Weights of a small mixture-of-experts language model, trained from scratch on English Wikipedia: 50M parameters, 538M tokens.
Below are experts of layer 9 (counted from 0) of a mixture-of-experts language model. Rows are named router (the router's row for the expert), down (a neuron's output weights, with its number) and show model dimensions 0-191. Each number is 500 + 40 x the weight over its row's rms, rounded and kept within 0 to 999. Numbers have three digits each.
After each expert's rows: "comes before" lists some tokens at least twice as common just after its tokens as in all text. This comes from a sample of Wikipedia text that the model never trained on. Tokens count by the router's weight.

# expert 77
router:451534474536463511510492465503468541513503436452451484515467502541540534532511451477557447497441485444418478495503509523464404456522427525577509543421513468468563491511578455407466531451428528455540443533496443547508527502542552545463484400503496474479474450528522502521581502429530536531501613528527544517420536509525409412514521493489412513526493505478557569502542490523484492558474520523511527505525485508424554500451460483499515530489503477541497469445501492453478465453426481527514486487525510465444573530519443508502563468492447440509502509475475474508512496495493516431
down0:500531427526478520425460564477512512531503483417481504462479454463447472496448533456437502503532487452466524530537519480476460529444504457543532460472465466451443492496502481451449473522487504414491542398508481592565538491526540492509527501486467447520487505488498442450492500478442434465537526429532536566492476526469536494547541527586448453494440470515527524521447503466474456453483477507530455552515465471473512413456511479456464485505468494559506451446543495540469522597449510519533516464494481397494504463441501466430488503452484423546450557529455559556533487584518583488
down1:519542536494534422531487556507455490497524570491448502544540503565493581602492404500544537456468589519421550472529484478508553520531476539457525508547536505559510501529469508495481500552461482464494509396514481490502501512522515556472466418516511554604460416531538510469575513495485516509452456520489454533529489510483472451514508491468492468504510510474518451496487460477529545570565449464489526511540510539505496525510465478500482478475538545550522577440506477495527425540528481526461485419529485502477530455454552525497614432541545479410511446545580516444527557465514483462
down2:572544500502504488459494404474494588447515507482527467530544546520456486492479555473467482417489482404545537535479486470433483482500532551466509507567545464551468521559502467482479425566484506505469489491549541546467502511498464580519514519571472480515497410500491508525460519448532537474514536422512546471486533503467555505517547545414562442484517564439507529533446502550436531487432516460539447433476491511505478480446531486527632523509552521544554487488464544504470408522556475548529453420514488443545520537470487482514492535461513474446485484491433489521477508553500513560
comes before: "y", "e", "l", "g", "on", "a"

# expert 190
router:492550543549581496560479508541531512443533460406456449503455433512522493456555431487532489509469538439456467538487508517441521457542439588506523512428474455422511495498508468398482553460472493469478502560412441577519440436541505447492471513549481502519490427485520478487566525445488509531511487503505487466486458529494454435482434402501476523499446493429508538444520532497526539543526548523509540519571472443462490474453469487513496521451572513554442504483494478497436556493498525477567478504504518441480525537576471495500560475464515476566544527557446501556456526481501523499
down0:462427484552464520436476523555553540513510461512489539557455489450565484450414457500514525492567454490424518420510458571454474538476609503512484499501507516464535526526495488535495470564451521524472523491515461473532522460443502554493459471496518521546446431385524496541495505530471540501471519551565505466562548452479496463469505478500542473478578522501497435502556493439482484484498443463475474531479563549460581523513526446507505519460494457536510498533535462515510479487489486472492468605602539530518506515421490494493503490438529502529559500410460498410591531518551518531
down1:496506504514515477619524510551515442469487496573468546509561472422495528513476567449468508467466546491524429605496509485494425581508470529427448533495525476514573472515525495513463475486487516537463559476491535522466450518443467587515572499474426527518527488510504506500497497423434497473538477499536598515506502511474593469424558493552554461492537469516517573474476446540537578589497475494478452505516515477533517544522530477538456466468483438561514537540551487450475521559469481527486547526442499508497513509452474583448500501514528515530505472534531473595449503462533461547
down2:552474490544554511471515475497469483534481513589540517515514516455498562484485500435555419601476478463513516436495507520524479507503553482480459449490547565462503492514513550467537429511475507601508496536543475512496486407521523437481557547550529470493480427523428561431597559504501474523465449523531487478472539509515431431507538548455519495484480503494493514504517514470471505511471528530494479524472503532518545467509475503527509488474542523492505560518465502499530372384557493464434508539564586501541508540456408483516533538478515493546514440512531411466554549565541472475
comes before: " the", " a", " this", " his", " their", " addition"

# expert 101
router:566507505545530577470529484467455504508558520426408533566463450520532483507486467501531495508510520467426473502460573462463453495509383465527517491397490514501606444510521518494469563513548550424483477523484448537546462516518513501520459485509516540519481490509474549519550495479522471475514484543493516479503463509520441444490487433548415443537448485466546563464584542524515531578540555499519570553553429495467485511470479520568534470488508501573460435452502430507487502518473465558515472548444464493485503490473526517511533493500491506498476474551393451522432545563548521521
down0:544477412479485444520489429499517470511515500445495476515437507470539551519545540500563448456525521481477517462481591411478486509421535470525534411492501484469530487524499558552499545483542485521490486532580438506552562510535599511500502492501497527491479433538454543419440469522479485487484472559476522546446550534457500527464512495451529538558541577501440534471404515520510516503454503545457472519489471543496453507502548509440497544610476508510492485476483563471468473544446523498528501524453435480500527476456392497528465527437473494391553503471472498546528545471570530496
down1:563538438500497483511550453479511503487518446479521574476507510509502508534451500498494467436467497525529542563555578523550482496506481527584583538494453482469544501476475521504551493417535555535529476549551480461539480527458462461519435515467456525649496456471553494525451441507513613511548473564463532583498561489487512523417498468437477495504450466433501443526572516474504458540506494427484520445504478517510449492570545499502480464534496464556522499504550468500592546536491515489544467494467519547532469533424449502555477433552517518527513482558467490505461447508531464544
down2:524497469569460556485568461433486496548505484565559455404415462515492568555608520462533464445528542551522521519532493458480523491455524368482527441495503497476526486492464499452512537489508480432462490487557519474547496542526532555482582587510572448489487505486563556411525477502488424500502499494473547454500474494531584421441498520525496510569500516493445533549521493468477494506483531520431567501617502506497503518463491486501496494467518483502504481517496522547488513567469495481427535457513505462466497475485482440461520477448481554537558501441484545482496502498442451434
comes before: " in", " on", " by", " to", " the", " a"

# expert 174
router:521588537542568462506506468507480409411518518513486514501457501477558513506507426519521468512397496530450438510481530418464541504536476516515530510435533503488493495531519417555436503494484485516471509552473478582576462541586544491551490482507519459451509489565504452532530500453508489532610536528457544448524501515494461467435403445474492474526482494505507639550572519542534512497534583533532494489503400500443476444491479466485545491552531477453465450473522506518473533487468466497482503469420503493473488521519503525492547564482507484505550523510484462482478445530575532499
down0:456502517570513506510521478543516568558489469471459444532434449517511520460468440483493533509510439484532416562578481485585484548522474487509480515529439487473587444552510558424533548566515543437529530471499439455556419465509527524484523519471462497482474563493543520484430506495516549483461549483496570500473482506470463495528463538468493448580483602456488591479495511497417527558470523471528503459543410485550502482530483544539583550502521553492493544488514519486464489504506471504540495485419490547424550485577560516424526534456501475513525461496471514511517479550438513492
down1:572481530496468479468466418496488514528477472548427489503503522480575536490420454492490514451535508525541518512588494496516467544445471528564511487556481499483521524511424499509544531466551492512480542466534531546486487586493461485456482491481519476426548558521453501473577452530477480511543531538535458566559509501527483548477545423479496541512521515403550494532573528517475577550424514510500483482469541508548527576531556513561499546540544478440506523469439492485515513519536548424480523431434602481492511525571516505537446505583438519429474530446469513468497476478539562556
down2:501475520510486520487497534541561472500526441530473548533503488511514493470501513524439557462502495490505505485480401470500540492510485487550480466570501514513521502563387483422499520607518489446519442492530481493465435554560483541499562565447535542543525533548408492491452506493470455528469504559505429461564521518467533451568422515582495521450476608528512470482572552544484496488506490494558459480481459480450569473413453508519532552519474540496520517455534494479473430521574415429501447474514500500519540498490488501501499480524570479461567465531493581518518418492483533466
comes before: " |", ";", "%", " 0", " L", " D"

# expert 132
router:535521529516517500463498485595499519487533499501477520522504434598535568515509512474539455576437504453489447553507522468482440486549470543587539465515493516469518422508572467425510549489478596462467488514420504520604461487434509481563500511549460557511505485535437477528534579480531512501533519494506517457511491546479482443454436523479471479467428471481507524472589599490534524537563456485504527536577524472526508495405431497564415489475511468524510490543477466520468476522466494494556510471515466465490610524541481514531565481540501529479518498548492438512514544532509530520
down0:461424484508478485542408500530470554541464465446602442506509496467512461450517511485440508514477533564423489448460474456475475484494516450510479485495503474496514539481547508474488530532532535487471530495482470480426499475440465505540471491531550525496496538500626498489535433540487519463528474506478582450469539536472508565500496502506457522571541519541538560491527430528503551502586523470471602469436539486453454522570471499509423527465488503474455511453499472524503494506499550444449503485531568495532470538548529543446518398581585483437501554434484509402497469511490534508
down1:451409487496536548470418507442493456501477479588483548506487505522423475498441476519536550492554450486503500525522510516503500482504454502548566477498480509472425422449491456525541439555418561524472495478524555378501500445471454509520467437546481490548443489497464550452476466504504494475544493459539534492458495432535429485501497499535518486463467515448470542563536491422523492481538538493449575457505498526482552497481503457385453485527489578482479517546563485576514518516527524472530473531527532557492529482491487530533503363491496516494466543501574482471533562437536533502
down2:498532548528574468508508505544503573476527556529520548529532417475417598473491552525566523523495441530512482518505452469497555473470513491485471483578597518471459547534473498520473557491476507462573490555528496435564440500561499516513488522493552540439454514461546502476445460537456442484440483514495523501504574504522533493490583497502586626515541400538415518485493484491494560459483469522518540507506456417474503567528469521500480496518505477501586424470517561507424485524444511555428469519515487474495469509499470468500477462483469502476463532544510472500512423503507529550
comes before: "-", "\n", " Succeeded", " Died", " Date", " Born"

# expert 122
router:498548498593522483482494501494541574431521496463469470586486521492502515521539466475556480464512497500390477537484466515477523450581499488574526480471521439440509486526530480469517573432460562483540498523489450559511442491501542494473460533514492494488459481526476484517511584446494482550551526542451489509424505587520493524497427458502446470488436450415558540555510540599481489556574536443491454525483504467463444428457469500507466521528466508509457464506449489466486545517483479495501508512461487502422514467624480425516519483527548457550549510538502459513498535534501594524
down0:489532461552439475512559487567508559512495486503517471472536481466478519514507503597530434491461462478476506493573447438507492533555476530487525502534524565466501515502442557553546539460457463504497531494504554441554469524526481548514431431434518488490543506506528550505565485503498420553532526467489480501501546508479542502472493434569512462522585494521487533513545496542450445439574497490493618510553490519563540520528511470490477513403552501456480478518544512547451463473534590450576465541509470533466534550554458486505414575466488505489427487570541556560523525501471475454
down1:496482497504460469552545547496508485538485510540468435569570558572497485525499553496530500516492509463490468512460490498475541482532491522473458468507484445492546556444454507501532521476522488507519537469463485580461494531571580556465535443468522531531459549566621564569454488477550471490513453427451485515453438491500505476531457546492469517580527545557534506534464562493545530460491506425541437537473498473511460512457440493560556516534495444498475522437512491485567479456538635382475456498477493449490443491486509465544481510517461435502536502530525521533460436469556485466
down2:478510479468503579445501538531546479522506481497418530556513467509519453472436479459553523432558446491443484520500487396513536404529509598519517459479459501502547491555476455482626525524541439483559486526488501490557533524470520491476540555492473420520551559526466442567575483494473580501530526524456525506527500540512508445493490527463469522489461457439534488452525525536501463490501465523589501543441572500583516536462450493504471541468450543494485514470474502526457514505485488542519561524515510478507500470549425533485556542514399510544509599467459537541549477536512487501
comes before: ",", " of", "\"", " and", " (", "."

# expert 86
router:511515455519508558458480453551506533466552499430452433531438485548539536510493421472488447509439449500421441547473500473411543468591449521538505528428553462433496465506460507515491507486489497404564559540456428531510435469515513461490483511515501467483473456526538509511524532460512470582530550493490499471505494564447537462486513424488448462515476436510491506500561541549510508510555563508516579528489480391443472478439446468516549542511471484464463491514478482461488447448481477505578462515517519474468595489504505518544540553546518521550487527522513491597482485470523533439
down0:487495458539498398550493506529444519528561469515446508490540519520503507473486457520470517497467501484514444476474540434488546418524549485472503487558454532434570460533454529474467520491499476473549536451481509489487412467462423430455453500476503467505549479515534491521538486438568559490483475521474557421470440526457414548563472500472535540458529508484486506521480467506490533544507561440559550528516476584456501479481527461493555480479483470467477517501441492517467512580480482448444496594538533551460433513437487513482488446429516496425481621525406437527495495496481528457
down1:472507465462495464477501469531448514565507504541459522480468473498510531607483522497519507510531516461462483453463491438464590506451450512495421532480569510491560499563523506478514534511472541588507570502419515539609480492514482497508549457500483490506466502533563516590489489463534473516488523480531469444411489460558443494544443521509439490503529488414558496573552549422476495481514535509472459579432449490480555452505464484453562493582523424524500522494534493478549474496498544488449543519442551557467424463492481531436512488495496464501518557438516503461515509555569516567
down2:579501531526468459449571497548461463477418519466530478511496494534509477484466447423480482534525541491525496449514492457513545461450563495463465487512533567514464430559505480477510499543548468498460427493460472489516555469451522464478499486457380408486502475472503490495465465540529511424503545428449538504510425500561575544515459499503519508483470532476487458503516492519444534504563473455456430501497503546488467487503493447443556485504529451524520521479459492495526470517463473465579386525427484527507491447532500496470589471478469495581587567518582500511426476586490503455
comes before: ".", ",", " |", " (", " and", "\n"

# expert 103
router:538560548563522583499477488562590556502531433463469437516517508513563489486527504459482468505503518528471473591526517473420431430547508534546511552495522557487590455517551467492518562471486560506465501576459489506583417494508525499493458508530518457438464459503449524501484541480474479521537511558518466547501478534475500439424489458515450494522522530515433528536551543453510511494505573484538543511554412440502546471455483490526472462515541477494526446480488491443374485507532530523553503491466497471488494544525540514556565530495432533515559496512461400531465509485512512443
down0:479519481447533436580458451458501448505443470552558522555463516526560530546537418455499481514516493540484435543473517518581496524546459501550527494515531534502497546417456480517493567489501518436471419557470475441423549575512450496466519505485525533508460469481504437510561496485410461437484498505563489449442511524497477568473567462504533527448531505471402445556501504494541534502439506541493436553484472480486460485473500515492510506461528604575484465527485533493509434479510510474459487448484500512410559473542567516416492506516506527524540525520545542463525501491495582542
down1:445567493604498512489471469495506486534490454483491505507523450478562532447445508595561438500443519389500463528469505521523488501568444455437447450510468574486466560413495442462491476472470433513527536531475547491536483477562529595474545474440529443546522474421520501444445519495498439520481502501487497442484508492508479483468531515538499528466463508453520498522518486519491475446476520452532477496480507530482530517432528530450562494492574559550532480475445425390547497512427446468530530507488519475502556462467508519459557481506481525508530541549468566504552400541518540525
down2:470562549548479518512515470546492531457536544510451475489483462526467494509474496506421568508464491499490506541502506503486555522490455491493528468597482522487622479470442512538527445496526518495543542475508486506519523545516413520457529515522507527546510556515555457480525483484513489509541510427514413502503542490467500438433506519475477462500502497475418453524458423432542558587605521481489504404486529481544520533525499510511564472538535457498527550461502469478504572512422562464533455463568481443440575504490504477493576507428589511498503469507455552556464448447512551576
comes before: " |", ";", " 6", "N", " (", " km"

# expert 150
router:547472509533535543532566455507456513404534493482437527523477470467539491450537465521550545529480498505441429578406558520418459487518472496591460444444511495479529477519510513478537517469495555500506466574456455508564436514531486480508464515538460550489468484520463530535576509419505497467539467529529524463490485502456386467513443508491452502502447494516480506508535560572504591517554507524536476531610529463469483461433470520473477478472558446539504471465499449515509493457534481523556491559441476465449521540501496535511512498457519500588539533526459409571494526523511544457
down0:587480528509499483581451527446506471469570488487496460537509531404604450440511497533542496556458436502485442478496512470501436532477463507518412448525575528504537418490482488489431508503478479494485521510457552503505482550514443482515433506485432472436547501457512551449463591544532532517434512418532504464507542538467510431453503501507552499543494541525466466528518502482531538457468490514520487443551524557517497489535497545492471512487473473473480551580542469436520571518546527498432486580526431527456462475476401535484480514494500531545544605524467459494464518463489457502
down1:536548551474444557513520542496489436546590496555527543483425492537406508441494533538552512511497450531620489522515456505485476494538545541459497458505561504559464562551467518510469481503591526512462543569500525525563502445448495565561456467519492418506465507477506512469493486450456559461573500452427475595536479475493508542497495530495517550489564507554509483438463570476437556546500528498472462521526529470514472433568505540559477452502520502471462523408493482532484498536457531536507504483463578570459536478514473501518473470475499516474490496507520562499477458497487585439
down2:570493457436466494577454460505514502466558521546563528531545492558484510458465508492471608511557496536478476497518544515466481568516419442518424421536529541453464504502492480503465472567497527534441470408526455516476488448493467522507477456490520472480443501443474525532521457552504523491520504491444520496523503448525478493445482492431488545471495607573549534532533418524493569485571433506516480460508512514486430416495522508537480559515460464527492528505563490494502476456490476567496399480424482546475490431436530487452507556507451470511504536458498504510516534546491392471
comes before: " be", " not", " have", " to", " a", " been"

# expert 115
router:547485485506524479477470520562527570373565487464497502520415513491590511490535447477556398520482512514502397561444518447519493505538433520585471515519552513503542406502582510501446541427494517438495474506470469543518525497568520421481503449492521512542479482539487487476540609513575455539538550504542469507508510522438520449513464441452456466524504490496494558504512551440535549508549567484533573579531461487481517449464518523526486510518504501502487460517499522499440508442503471495540493497466420473491568523550530484505468564434521524535545525484489448515507481485491524485
down0:450546488519525526432489487590569545499521532482494486521544505447480518450519530513512514476524510551493496517477511640492582487546480513560462519523481484526503494577438447512495531488470528459486556514542550509501474483466528593487519510403540452470520476503502530519503524497512497487463507509516456483505521490497510481426500524508520497568488482456498434508555451479381552542571493484492545521606565477474558514483464519485502578541517377530498534526595452481532545494520478436465510490562533513532545481556514474469495473484574502507504447495525609474504525510443413486
down1:553505477495513513549569494484510527483498517533570513422533458521469564539486575539441521539605587469482489496470493459481447501536513452575517498482443428503496468490511452515471474496529456469489497461448507460452452452470541471549530552577510465520535539528449495522496506529479487474454431488409538515576503518525549470470506501511572518481509520474623477436470523546492461493508494516568554581503486494579514477521520524489552464451479431544513572555565465457601518448507540540489532550540487465407477474529441546498544497480521480529479473493484539504413478496490508493
down2:508475542433509493545470485493533480488517540411513497530461498562559507510511525511536529456526478534578524480528579449501504498528516470531484402491511478479518515535489439518502496478534575448578517501472476548548531498481482415493559496552552568484525545485504427488446519460508522571547496439507443524577497475478638481476539480530478509577470553564605496494518534450478573538560540525525483484497517537560512520458460489520449414537503533479454522517504556513498449516507516571517501417448515442555525478454458518508449479453468514495486496439501479487514566569543472452
comes before: "-", "\n", "|", "  ", " Set", " Pts"

# expert 50
router:544502539501542522503492509448540518508548450469453497505484505602494572492510447488480448484444535497467523541555552452470524472537453496508490477461548468474543486530531457523466575482467565489559522565477426511531427482469528515500408507537501432471439410536460538574563529402520481538485531555478469518445524489478449466444431466501491477519483495510520501486581523539507532520572567498507515508533506488452468486525508473517463532511508471591515368498452481503466520512472492506500536508468511515450559599481482552530497485523517452558569482529424475542503495548497598464
down0:472497522538457452455499496489462456518476505422490487535530495538516441530481496506510523537535536509498507515503528475472475462580582461452519497518482479502521571408459511570419538527563471417476490576481468553468472541465498535503525433424520489512524515476482439566448522540475476532547570508465508515531528530512486518499572504496442534510512569465478516544525480455497555494565471476480494523470505459604439568487451492502535512508606439566511467488501504433489470521557484412542497437537476459467521474475477471561543389459452491495573428459458523517541488539509472559
down1:543506551478460441532463511451489458567543531466498462522483544557562472570436581556538458532436496498500508513455458472500434553504482505557503524548539486476480504515530519485473406480509535444431530495492507452528504425534437470504524442524472462427457485431447433446550452504506518500493471504524508444465493547506456510466504529547516595520514507498467505549447524472447435464437511381447501484519486571523452473418416405497450523540522539487471466475505533476544562507519475465469500575490493444460539472480424480488491495463492549531550474502567486514534501481479495457
down2:541506533462426487462463508528535462540443529523477486472500458506507517487573513536451430467513531465541434532414468578497533530445519506540454532518427426469518537552455456506553442470533453483468556486488559457534484490541492490514477459511479503503480589475523520524510501528504440483473439516552443490485492507486416562527469517495596499495542453488574492411513513519412508585520557491538544477474565486470556543465425482555471500541501550501486458499535534408418501512481457474545540464519495514468505468520559427496530549464503415502480492433532530436488534543489461465
comes before: " of", ".", " in", ",", " with", " to"

# expert 6
router:526532522549558590458492509452515552482576466519411467522547501542525504486546447505495445481423543521498494556523540464416548533541458549531525419458540476439515474506534469511508516501424544491532484571430477527504442469517551511465488518571478393453448462567481494526541514463551474547533532562493485501456462533464413461485480463506418508547469465462540495486554516553482547580572571452503534516543460472487518484459446519503492534507486481498474444459478482459481504488462499503494485538462493489437552528529434488532550493514534444533538480549440465533450517500499578441
down0:536463469560444504503497525506510550449452486528490494539546475535591508549449495509553522508509443474494527568540573535492469508591536425534553417535501538486489521531491498557510429486464419510417516446479524493436503463430434511498527504543519476504523518515446509454433541526448497494524470468481573481496565529513536474491479476473453516524529542509523484504531498508444568475541481487531421542552534540565492538566552588571433528463555481490508554450502472482504463489515531540537487578440471533444419447513492510424514578551495439527480502583523509472480488492489551472
down1:453469494468501498591538477489482552543432571463495488479439560520529454483574552483566534517484464487466459464540480526486490472574508475536463481489553534500452486548461482465548531515505462530480455533492528473502545493559460521473430537548410551380543524534469516561505505448486496547463514491425418466477517488447488551394431484514547545500561512440467444403488513535508523484543527532581493526521541515514519565475468466562521527515547461478500482471506401455493431469468527484507486486475483523482500516536466581499501529480489433435484479512557512539511528458578495519
down2:506499531440493482487481487472478499532539445490454537482507493432525539516661524532613571505427542467508513504491513519560522417469523530523467522524523535508501485467477451502499458501504527437503520508495572555530516449438473539506474540482508501482538512516544476492554498492587507562495473501447441464498468490477532406522547545565532507452546560505474501543577543519486525530468532527470463558502460490499441478451481464496520532427597552430510546507461452496449509529526446491530506479457431438566472536487503487492487498486473441436588547516433476535528529567451456500
comes before: " of", ",", ".", " and", " in", " are"

# expert 41
router:514553510515560532558512505518553509483524493388455519549474445509526473453575474499537468531453515436471501597477511503523529462523387574523571451456453459478516455493518441452491577473476523486470497537485452566522469451506523476522477470484472519533492471495518461501528563470482510590530539523485507481478458500462529498479395465507487439540486508450493554490537548479516498550559561483519568514504472486480520446464485488531488511466570508537466477533493441454373568559472543479523506516528476449438532505568509495538531496438558484563520532560456467592472520474516532525
down0:484515595424519511459499485504530513561441506408552533498506564542518553482536510462480504544543555513471539480473546595520550465487476501498547476512506525495485456514602471470520540485527493506449495485498478522535474489591568433506497485533527528568497467508492479484449441522470430500479513529474434539483507516484465549535480566487445482515554522439492504484583509559474453496482434543473535515484432463561493517500432525487543527457453531427466566459504497503549511451492535495507430413504537402520563455540435498556548450454478489479542512522547480437491534460498605514
down1:510456463480502527510550476515420470461546465456482616576519467481472471445521531499581522458384487564512587451561493407408505515506425448447537443501542504534487504482475540497477511535504500459460471518478490432513502472488549485490449454453508500497566550468556446483499567407498552535491480463512497517483493511490467523516540528485453553497492477493498500484484448494474499508485468457449492549457525512489441461537539507495491502457516465517523466543467463553438488490555413488488407451511509412465472588491486454504505477536457512520559548533513477562574516536548434541
down2:513493508538523478432518536507417495477496508534466514443504528462552528474458435454491581456444469521512508452528494469490494568475529477463490557447574463529475469521474492573454510525533447557524507477582502493429448491591500448456562495543524489506575429464524474451504441428544438473519501545489544525518450520467514525481550548510463441521465514514490543457569516502482474470490465498487529475394560504559400559498497483474431496456507588449510434545471501511447473474509477452489503521523564428527444493518488496427500550454447527505572478478550483462499531501540550448
comes before: " the", " a", " 18", " New", " his", " London"

# expert 19
router:545487500520543564569553466501501488420537447411492513519461434482566514471569479487524501497472465495434460569497524506447471452554448468569501456389515464475560454513515499455472583492434517467466501531438482565499493515496489485479484488489443541514517477538489548519597509413438474524525499536565528451487438508476466460475445475504487498495457495481452539476522547544525525493522541550513470532578529411475541451472434469500416470479551420554491468509495481522458498490498475445570495543472472502514548547477476536486611462461508516535570502500465461550521506500471535469
down0:507558532516481469449472521569545528514521486561513504483542487537518480579621511480539480497427501513500497551458513443535485525461496498532433545508562541541532534516473478497504517568586447450545495497460564481430515476545430494491480514441493526583480506521528509446525453402527507531481482475543501594521424494497502437461439481512558444485491508461541486492484583442540500575417482538563598480477527507432529511511519512532487479481469490592526470474447521501494456499497503441414525458447459507531571458467510476494483547540472496520506441499563505476516445510533483458
down1:516527544518503501491574532502512570467554536513505461521495521440491553488539545481462456491474450478455473595471488532514498505510537558470518529572659520579476464497511495542498495480532467529431546510467496510493458534534437522455490420488493578506501535580524433433512497515513461480480473505492483477507504504457490483413614471454471432441514547472511509513480510506473497486512515524504492512446578531533427551460466499419412538505504514492547511513492559575572468517553481518380514492440482531490567463536499531483505545462473538509459520468528460498461532536519476437
down2:467466513538485553512451550497495486532559530496521543487547486488468506524542495553395518464430549469533440561518524490517500468556535560480556554478444478520472513575516544480442450453478467417556583480544497487491429479566529549441514535575511422504439526490515500555414561525456495463527539536469565521463541456441509469460513542496492510528427544471513522437482524457442499508507542469514465488504486523481454518561547519525480547474471498453465484522543474466475505480453431583512580457489518460495490538493565479552498420460488508517421561582531555519514476454483508530
comes before: " the", " be", " a", " have", " his", " make"

# expert 119
router:519528485518490466446521475481556532451548496452484432480515395471551533513509510452498491506474508510417476541438492466513486485554464473534457492495543460534506482517524487427417513499464542420447496533433429551528453496498513444555483567476474504489483433535492514498605480473535563538584526529498518443503457584528462468518486425467474490541419496498506514488488479550502526537558456535482586443508482459529487507490464529586492511486574470554512473512511431486461545427446524490547489564490541479449555594503485518534468448499527490465473464514407450547501505556538531472
down0:550493468594494475497508485404477486487528488520576467449545511554471471534534533446474505437410534489518514496460534444515516496448528457558521494459443460493429506448524578480557576498466545453535448470493443550454579519526483556542539490434554488568513492440519544526519516575486557498452512490497543461521514488547480551472487506545494523486528596483590549500528490473435493540505524507498482452467512470543547432440516484450469441506497512553464561419494550542460484502410501436517440507510524478518450437437489515455546460494503504420496530537507510479534480472529542490
down1:572505534487489524478572472445458498524437538489525537507583553501507416436466476476445491517493480472476483530521477469552442413483533471515504426491502445527479473449497508488460478510471479467580481487530537497575413467457524616462493517445462492477446512527409475555528487489578509529544528550537546530489572559473463467452513470467430534463544511425518577531554471536493524499498511497516436544570505521532541475509471556556522506460520526501463543538535484578512381498583516486461564512516538542494546530507527479501446578513493508523488504478457467526493555518499509523
down2:405478444552554442461539489536484452476497574504486469538553528472532527532477547458520484504461493497557500513457511552443503519449479538511448520550502524493496522459609523565448446554575509465554482497467495557477503496544541469546441528498383493477444624484540511601517484477492473478549464481458549527532478522524538501493519480481470513437445514507502552506479446493536457454462510518521480473500469583580502514455482495547505506544482470504523623453506509421533559561485499490553465536451518428472537538480506556555463489512520496551469499503491445479423472517529512497
comes before: "ed", "on", "d", "ing", "er", "ng"

# expert 98
router:508550545556546503537518473536499492477464448488445471538458435506556518537562475437491480522484474499435469536463447441528498495529467527503518506519581461473512466487500420535451498508422545449504439536442447483527529530542545531472491529564431483478435515499456467512497490387535477523504561515528541524540489564386468512463466468482447491507489479443489551502509495496471587525490567486520502510511464483510464491438435472573446540587483516531487458464402479466452526495438512473517489521524486562453550570551531477496522491475518438542500450512439459569418547530482550474
down0:495467497481491535428430517515528494523552440494488509477507458444448444511447478576476503509556512483462504512489468492488509526468509515515453530493455470510482478540443498529476415422524524489496494450545470502487464539507489470457507466499499516561485448480511530519502525522464586449533463556545440471456469489548501465481557564555521448475538336506423468580505487529431532482502548510496564541407426454445500484454457488496482568531559495474514440509520515523551424532557408510495507490518512470579497489449518534492518446496464515515560533499512502511538467446478557613
down1:458436444503452520440467480502545487516493534521588515515469437441511464432506488542428520449556555506487477485499523517497440465428483516473453504496540554451468445489501501511512561547520455480401466452511471415541529508481508531507487514502492457474564476514526450498507439381447450541500510511545519541573487502517499664457502457426570464513503470481480470564532542472459546480476498540463554540528533551514493543502468467394479511515497501559551532563485487520508489525437470528498557514504493589513493513502569573460507473514505494475509459515547464529440476494486515495
down2:497506528553461531577524482502531578531422467483532521475526552516504544508488517495529458465501560511505478540487459523513601488516483468440504467449412539490523535502575508467480578527555427448450527464493454540540509516505517460495530516481513484428466539486502584469569528471534466543488443536468436488492504466507529437464420436483461502525489472519468426502487528439450454523512501482591510527541460480515499473484511523472534500457544466464477482468496487492533550508527444513513564497505510485546577525530434448613536450497570533614478486598507488462534522600466482495
comes before: "e", "ion", "ation", "ity", "on", "ing"

# expert 167
router:504516501504539563557487489505485543482481417434455490536446458496519472396498454514519488506452504419489502532445501536497494445544440566577506461462469463422527468510558455462396585454437546480485492509462487506480487447489521414478455469508510478509467449526497538515505544491500469567569493600531486455439501495464531519459380451463459437561502498439502539508501529531504481525565507532486512530483413439479476461471467475552457556517546440540449453516446478453428563507511518476492536487505487481471516531552452531485557492494515482565482534527466502551456505486529517463
down0:497494449559515481458557448495548568507554430498494481523494449501518549484477543586515538490490518546577425530535477532481471520462517470515419457510519416516551550571623562490444552495492489464424417440529496515512464456519460494526521457523459524468519476541460466556509462521550534465499402554490432514564474420561446501490495555487511526494501600501477512472520484484533507500477577517481497468455516474511484514422493479513540540463466517498517491482471542417450530546505526518498503545464458547544519528515498491530479454493545475463492554465522448514538484608551461449
down1:518513492557451506423529511508394437485473530575439504497476504504411513526431489424430483536445532487513451538456564486506518472485464525521488575530514503531499459419506463435554516506464534503566549535483524493475426527497503429455558539488516537566573535503456559560489580511468597504521556436560423488506565525461464541496515492509481575509541465515515478523464497473514518523446554518534507530486463544514533514560455437545515509500513511500516524505410554502497459494506566541455463545521484527508417524516538459468526537530493534516447524563523524543502489538441436481
down2:557454539534516485454471474577517544432577514487475462577516494557407513514514556483420474493497410429539505506478510524491502542528565508503468518505487504547512526481588467479517472472539499444475499464514518567528540427465440476612501528501460481456515499501488482523513502511532526467549455533513433511535436456451532439428576505496491437453488502401591541517475476511545487472505437520513469447456548521535438561495489461525524479524529557458505464447418539495537459550533460482530423499469518510449505471516511557471436503499517495483460579451560497495534540507477483542
comes before: " the", " War", " a", " Representatives", " Army", " Empire"